Weights of a small mixture-of-experts language model, trained from scratch on English Wikipedia: a variant of Muon for the experts.
Below are experts of layer 8 (counted from 0) of a mixture-of-experts language model. Rows are named router (the router's row for the expert), gate (a neuron's input weights, with its number), up (a neuron's input weights, with its number) and show model dimensions 0-255. Each number is 500 + 50 x the weight over its row's rms, rounded and kept within 0 to 999. Numbers have three digits each.
After each expert's rows: "comes after" lists some tokens at least twice as common just before its tokens as in all text. This comes from a sample of Wikipedia text that the model never trained on. Tokens count by the router's weight.

# expert 32
router:401504503488477360458481413495563456456520489522470557432475511504552524522417472533590538498523429545484449546484545552496474584476535447473511532504424487486476517553535508458589577484516441483532530520555568428550542581505552495505563443459571493480474590436520498462408440508424452494548544448574538398444542464540469524573500414492508599565424389494458431515503492411567516496472506549432443534532527404361433443555537521507422434459530580533492528559534421541508584496469514511520373426502492511504563496543414582404508411524533482554564483566485439537521485578458529475497424465479528520509632538471515509463548527520536426463463505507361482498525493557475496496484447525471534586573489443505507487478528523387566581509527585442451503483533522460471487517535490
gate0:556546505505418441435510513416553569490615528565462461529535546540496456393456428590503512516485458555516503541476446523455481546562580584495495428463482544457516559543465567470519533503496457535459559462427523430507533549579465544473605478506488552520543541463454465487468522555521545534415434559495506390510517555470456506514469487568552558528400488509418564400487450483493555552481401427410527460503465529475554563466471482522466485390495469440495514563424480516501566541560523478443490439491522457375524549486521627525447474523562443623500455651562455479477483419509478429564474583641468503443531511517540460449519434455506639579498545485480529447469470483510559511535521508491534473522530460462515506474497513480622468489470369488538494544526434462557471530511521
up0:481453524508441502407544433519465452453392577504398585449504492506412449524510521471453602511491468469546525541423506534546472526511549580475487628501435513534410453464433494519514484475327484469477452595563495397534456474449567485464600464560548551553553440466481530485501456481529493505461491504438508479437464534544433463474456497448547609445566567455525575558487452496558476461449577540535466588490537425465562429506436529538516502599551523506479448519486507405494471477432475600507579446444508511396470483456484426486564495553531502398513459427504578474554546533553519522448506509503489421554511421485487513622605530487466477499506535456503576550533543473483456432564455464461466628440481535609428496555526529529452562500490521502527488554489450571515543524530526
comes after: " of", " in", ".", " for", " to", " by"

# expert 24
router:497473540578575519526436502513482479460412473384438509486430540572512499453438507615567506446524507529595585445413456548532513508378528494440525481502538441475549472484506438497503487507499567514406503512544506470537485458478505502438466444524463531536418518437471558505469527460520525443494406541459571460511491517427428486546493470484492475558407525555377561505421494471456527553411467486509514509557511471514489425554577556501507522553475531493476556485521455555556612550474605461555448518514442447426506514472482563564557490403576501479560606507418493562416490486491588451566399528524512536557502580495537565541467564527540467433437474471405546475482514608505486503580476373499536509604430406486392504492561496477618534461481518572475512441500471577458516555525545
gate0:536529528441455600470517502587559505475500477544572422503529582422361545588560482471507490450517458584511565508441544498514525447479474535483438588533528530555458383454392469444395480527460564384474523470472517545535511539529468529412498429501446508508483475519543502503542537555432542503382487518480502535545541487461457435572495434484481469552508493537556513481476441465482551482510487586512403477474533422619469460432516491567559560427493546442533424527552571528527594562535514499513517535440486541443534534543359541541491467569489570535421521388558467552551468561533536485615553576444607436449449540482514545446561536512490551496418526542569544517486471547489469528557542529580453493478480425484438518527532519449503478416482554470477412509418531484508589521570515
up0:466479558482485489471511490554488543453505511512505514550488486476508552496466509502537516440467556350544485521373486476489498457464503443453514398469462607495524485489519485462502495607477507465577584539549483533472481398580425469630543450480573531572534468476550496425489494484533534453517448574398433437515495481495432508488451437523596492500465477496542437431552487508477515545552507570424477532538610488536440431397443518411506455439500512524563511513408478544618486535558458454516391452514528461571495502413526556547576508613469499559526569538517608500442465563427528483566446465524468523568528448503437480530431525521529446478466418430472409440402487435539549455454462514468445527481493492572582469442505463570508473439387586543438440504470514554561489559488435
comes after: " (", "°", "-", " H", " \"", ":"

# expert 7
router:489464509469532546419450574489477471414412397499505531477430544438492473509433468522462520475466508509651535467526575543423441539454628432469462464514431471491524497478438479573519607493575561476473553488589534509549488545456513464475506527464473448568587475464480511602491421546524540445491472426476468505466547476509448414521428464412454503494484472383378568468474438415475607619455533478492411607514544484383495468525586478482615485470499451543547550573442456490526593504434506548453505490461484530498610475526455491441472472547572484485476484472544513581496567506462500451543520518517512593578503550455556548508525438464540506490467498496497491525442579504440492517582488460500543519456529548567519431505539540445509482472571518460474551619488383522562483517538560
gate0:510458452496539507453456529474505470533545548502493490569511474553513427505529490451546469496512523524557397419512539516537457525446587563446498503561492412499532524479458556444560575496484491502531440515457507515507586431536508484445600381549444471483670568464572407520517454543470451511481574498550486540512460546544401516402498422401433408459456378418564495552488477524530538492554550454541469485492463470528463423484410589559488445440521472491457473527474525525430543435388434517498534492468471530524598526457453467583526411469588546521532522566478520539452525514485506531602520547412512502507530515509577455598531532518549561370434432517547492505447508524442476447449566541435510528483357485581414467528490523605520485474529467572490460519495446557536446523515456
up0:491513499507546469531492457511492448442418438536557446504445508474455484538494449508478547512531552498515507540478479504471429572561425443551443522405546484526470515572350618503527432512580504508510388511605528553501497488533535562577488541578518504482574519499526421587506423435456483434538515437401468559570554589454455445444535494489579474467416540510550428509539527508531494523468518501535471452506490548470502517496503487492530468484442436512450483541528589464439550432461466610397503509546504488467454480459557489451386461501494466478515474567476516516522441510415509455496497431504433487545482537504426536531511458518430463563582525448555556587372530567427476471643437442514479478516472542454421473564575554526528424502537482547538511403552470508563614330532514
comes after: " of", " a", " with", " the", " his", " for"

# expert 2
router:514442521478493562469452554515598472524436494498452554545551507433509525453494480485524462497514449518569505456470562502512431513533547394452494497499446512530514504434438589613535537550615499485420594529576586544463511506507521477461570439446459469497468528478482468529485476554480490465497567507509500515463564424527468509507414386405539537573463542500399567468544488473492566520480383534507517586450503463495467475572583504535531551498505471557437406595536409489538554515445527544505482447560478478408600424461365549453473507432575501492508547558516409453420487512539537533519465433487530544602487536436589600507508488558526408425481428564455538461459570478458449472476465475516569558527587458581488489521596620385492510525506552531534495602516514486491467523487453
gate0:525483515553425424492442572451533555491529485434511477463564555501521439404525425483507438551456417556578510567473527452480548486488429593489552517392472493489546466525502553558456420552566465540509478491501512590529513429599457503471505518461508557466535463494522593437528498498502570441471466527501508523434594522473491471458490491523484510543574452528547508381499449453533415506469484565421474572443544518526531536473419570562470451439454509541582434496484519585473426579523496470606523496494516521379512485593503436484513412482522564530529492528473465448407590558508574491501381507476405567558471542507471493580483485537629525565508529543544409536483480471460424541620400463537579496502546486546499593442525533450465542468438585576435388546478542514448499525500501
up0:531538474601418457405492500487571456573481543384534510554447468500430443456524456475524546500487472570550548452498532492511568504447507521524588518520533535538548503530479459528518573439613438502480483468509376545472594487559445555488453499592510557464541425399462597503396626514477531484523477483502512532473463492512576501494444495447462505459468527585515520430413601510496515496507579414457475543441520588505434572531561504520445471529465523535450555404420505502579524558526575444578467495546521520554460393559576559561482448420485558495541453560495492477460526579476470512523483445552569529444509550538495523519520527439552488546597507467422468516671503577550538483454403559428567527470432493506492498453452424520442479501506513429508507509507470405527566480479425
comes after: " a", " is", " as", " an", " the", "'s"

# expert 54
router:504505545558456474460423588496586528544404501489486497539500449457552472590559491579466540479411454526590581506444431568541479507509508418402517516549499465534508525538544516581460509549495527562540556464493527472580522483459505525469556495488483391574523549481541506598470503523513509499490514430564454397552505451530469459493499428444478507525541422439455530532550343564545529564517562534447573497507566473389449482535594552479532580513545466426457491581433495544528556537532482543436470469488470493550561456566484630432538394523487504455498507556563465484458426492419447494459540565514513581539565604564535492485485546550495524515443480482366543549476505515547469423555497463454531520490483400480481463528426509421579546391518507502401572468533525567401546504468495
gate1:434552495486523481479614449546588539542453532437551593347507551548448587500532548618469447484473516542504486477459564542558468530550539490557617586472522533535440503482531391572466494577490493566450440489392429539542468467617493427545479466484528466519490561576563487471471554463506477454408406456445485481503467478486488490460545527486523440443493486543566520532459574483467567515521530526583519518383458501386493432490465549505468516540460562413520552506472619565499534486473475517571399444483481535534481444518503509504502458478523497485511435318514456540508568516494436565540471407472510580606537444494453544508530459498519459571505517465448498506482438506499615533543533430478462512514474555450500479625498461416486479511567467493518533479490460561497590455536475
up1:514550482429482468576450497507471478413416511521400527529491474582525604505562548483485590457514515443492589446492388548548498448460506445468478473531592555544460492480447534471466465481503548437510483479549451535524546534528428532482428549564496510520519521535509474412484406490483558560477429481509461541563602562535425483532509545557486480499420483498488507417427502576561543530473515457466580491554433533559486515555508416529475483537489534574486516385562561509476485545536444422507435513505471552454457456471501509565390524464531501565568425581507571441480522557522571473517498489508488472492457427549492485485415619474495455556450573449520587596568557449523626550483574597540530553542570538519533562363508465541433544501527574410579512510589457529517580486482592
comes after: " to", " on", " for", " and", " over", " by"

# expert 66
router:463483483518457437467398469527544416426508461454461540528558405572591564535398519562551442496451405481533571471503473513438485532495496463467460483519503514504495539505531484493483443545586515500430568544533557435515533471403487455533538470529484399461444517482493537505418410478478473495532524418526582439495457492447473498492426455424509477534526441447330529521497449493516554562416481549489556466492415450484476494546563454473560614393507466524504555605472529434510582534483473416530462444423443470508625490463453589449529482445558495457504552472561481491481463453418620478482529506494527608579488522448569550588496522577504413407428542517375502464459522498509472468504419516555550497504573464522530526527525549500607565467471559446534525545488503557556560473512511
gate0:628392527473576534497450456401522562555501448451485504489500451428608459468399460473472485535551534455612500498447514433505429476591531468523505538537564455548535474572558542506527503501539516481537468484510527561584432482507502586514573517495537492503465497518476549424515468474485458498462475474467577442492436520472556522479520461482447480510538517516467450582472499467497508522506409513564470517479523435512619551596474372452524456471536425476533461511489481498533585490494562580437460530470563476533657542518392495566521459480534534558501535412479377490453429513518563527527552539402488496526620498536443491536469492515450523439566516543525483497598462520443492467552542495500409448557441508474514521427546619546578454362522498563562498508395495506539535585454591
up0:501458513478527503432474451486451479579591493454491468558501586428569560602503523564511554454509535470437593462556502511496502453413436507502600544517458473521537572474501421478554466446462443504440492539526434533539535511463497461496422501519458501448530529509458443500505428530495510487530463504520511532529429589515452427502598495478546513582488481465620552488512485472491508482544546483570507496520436381592520492483574535513533535551548485461519608537523476484439541470502623512525467480365536461482481495553445314495431432553511504555547461448467440579518494512474528544507455533379452420468670407532497503596531488443507385503553485526504494572514500491649451505425594525513588529508446500467566530479451475518457553461556453489518475459462460579529546529479528
comes after: " a", " the", " an", " and", " The", " American"

# expert 49
router:521510582583496463399432554469535485560534604528423443603485409445528488533446457590529465541472464546525497510509539505479565477457498475458449499534434426576584491428584514455447608484496508441557569524469536481475433409481451396476536495479491533534434500444565517542488424578473473391488518450489565533437398537515529474440411384442504522601486507491382516489396469459510535547477536499499487559504464369440448462551513476533579521454448479516505474509402466533448508597502464443478490473450491498535449454499409553372393452473536495499573534488479423537474405476463527495487447543539505559551573478520521520485477476478513440458579526481450477530492499599488523429553443476529569542577499440440512549537491515487491464482545557443508533495428528612448556500529565
gate0:554507488615489436377478480482490533489481488502427429494547541531502546502491478419543503485540536480508466480453499586425461597541357530466452508558439409603507441486475471548573568543525459519527494531478546543576445529539457409513449369500501564492489480429482502511449401521520468406552529453544566522469445552436516468446427439506530516482420570376527522509479532540490590505490479469536426472530470507503539569481522493425630471582499520534558537487471510542442452506584490480488534511491524427583518312554438438447516425545486534546524579593546489512420498532568477505407404462560406570491463534498506551467513571494458502502481496451492485466545490453438370499492539500544496567500541537467542446490441507542529537502523454459482514488437504591460575488494583
up0:465497497619512434512446525525517450485492555560528490600491524470454459509513416606490523406479401543463541511522482612511415453516499574461514481502463554564464455427504489443506524535483499473526472471499467451554490572423335520466518483552473463546511515498509533458588525462449474517488461481512529618514492444549484467496476541476500552418520471481594604540446480482546541488511463479437521400571506481532643532489477432534505585584488589590478492489466304518524550464429516546486515518466464464483488513494487483448456540532462479383501449534465558503491533415500541557504536523478414575454520528426519445569509525462660528472510519443505495423445584494556451499504530403478496498575428502525524512627544493555569425422478521503438485574529519559477569499478484
comes after: "-", " \"", " a", " s", " and", " un"

# expert 70
router:494476493501585486438414563550533486486489423448532542419564497454558484466545495487514500456557519521545515477461519480422460553519531415521515510513494402468520531469563512491535530526509533498400612469591465444457516474457472380531518423483567455521505522523533432553476478536515467496486486442552575486447461533524518536508441505446521503502471428514442559426495432470514457508419502530536471547517537502463464497508542454533555479503566458487507514608582410380446508572442474497510485401505462486454648473525467581410476484415544509467491536552519421525450407530470520530570506469574538505530516549519593498550506545591546438413474509558475445514488467613414498534596397350533535572573562498476510527575524562393600523454570621560514448515488411484448495520540447
gate0:475315519485485449544478430493457448492527565455509561492353506399452425429459448513525539475572552566470584519487471439524569559504488506495457524567460489496495564543433478436496470525389469558534521519521553551519533584423536518544435433549470538554524442536505506488446538522475575511568380477458505469521430409511509515595553568508547484478597446496478528587464514448555447463488515576458438600493536533544496510474461531408530473450492604498456439557448510533484506490471501539531581444527496525492501541506570481535444560499484473552483441423494556529391620507427465558511459522576527494516535456548506574479578420536452559473527514445433536559539439562450547548491521638481532499495583458535541457418575531472465430478488494483474498580515542432499540459476394
up0:511478509467529516397606528489476456425538487536422461378540454486433508509477439512446525436516475538564524597455523601469533472417531464479500572486533564446459452486496432533472534485436557580537382434551556437570487511488502487581487584412434525472498487447548513468471500476514478463505418582594486488522455510424525485479514478460566545431499517501524562463458583516582395325483522418505540525452488465497467518544545490486439493449426405438516509505468596455515482441532395588495482469466479444525505577480557522477490447528501568494519493542470545549473466409483461514476493566494381516455522342400431496407531577429443519516533508499525470487492571474457581568556535575499561460446532497559425458481480512475480499507559474502458519485544517476583404541478571
comes after: " the", " The", "The", " a", "the", " first"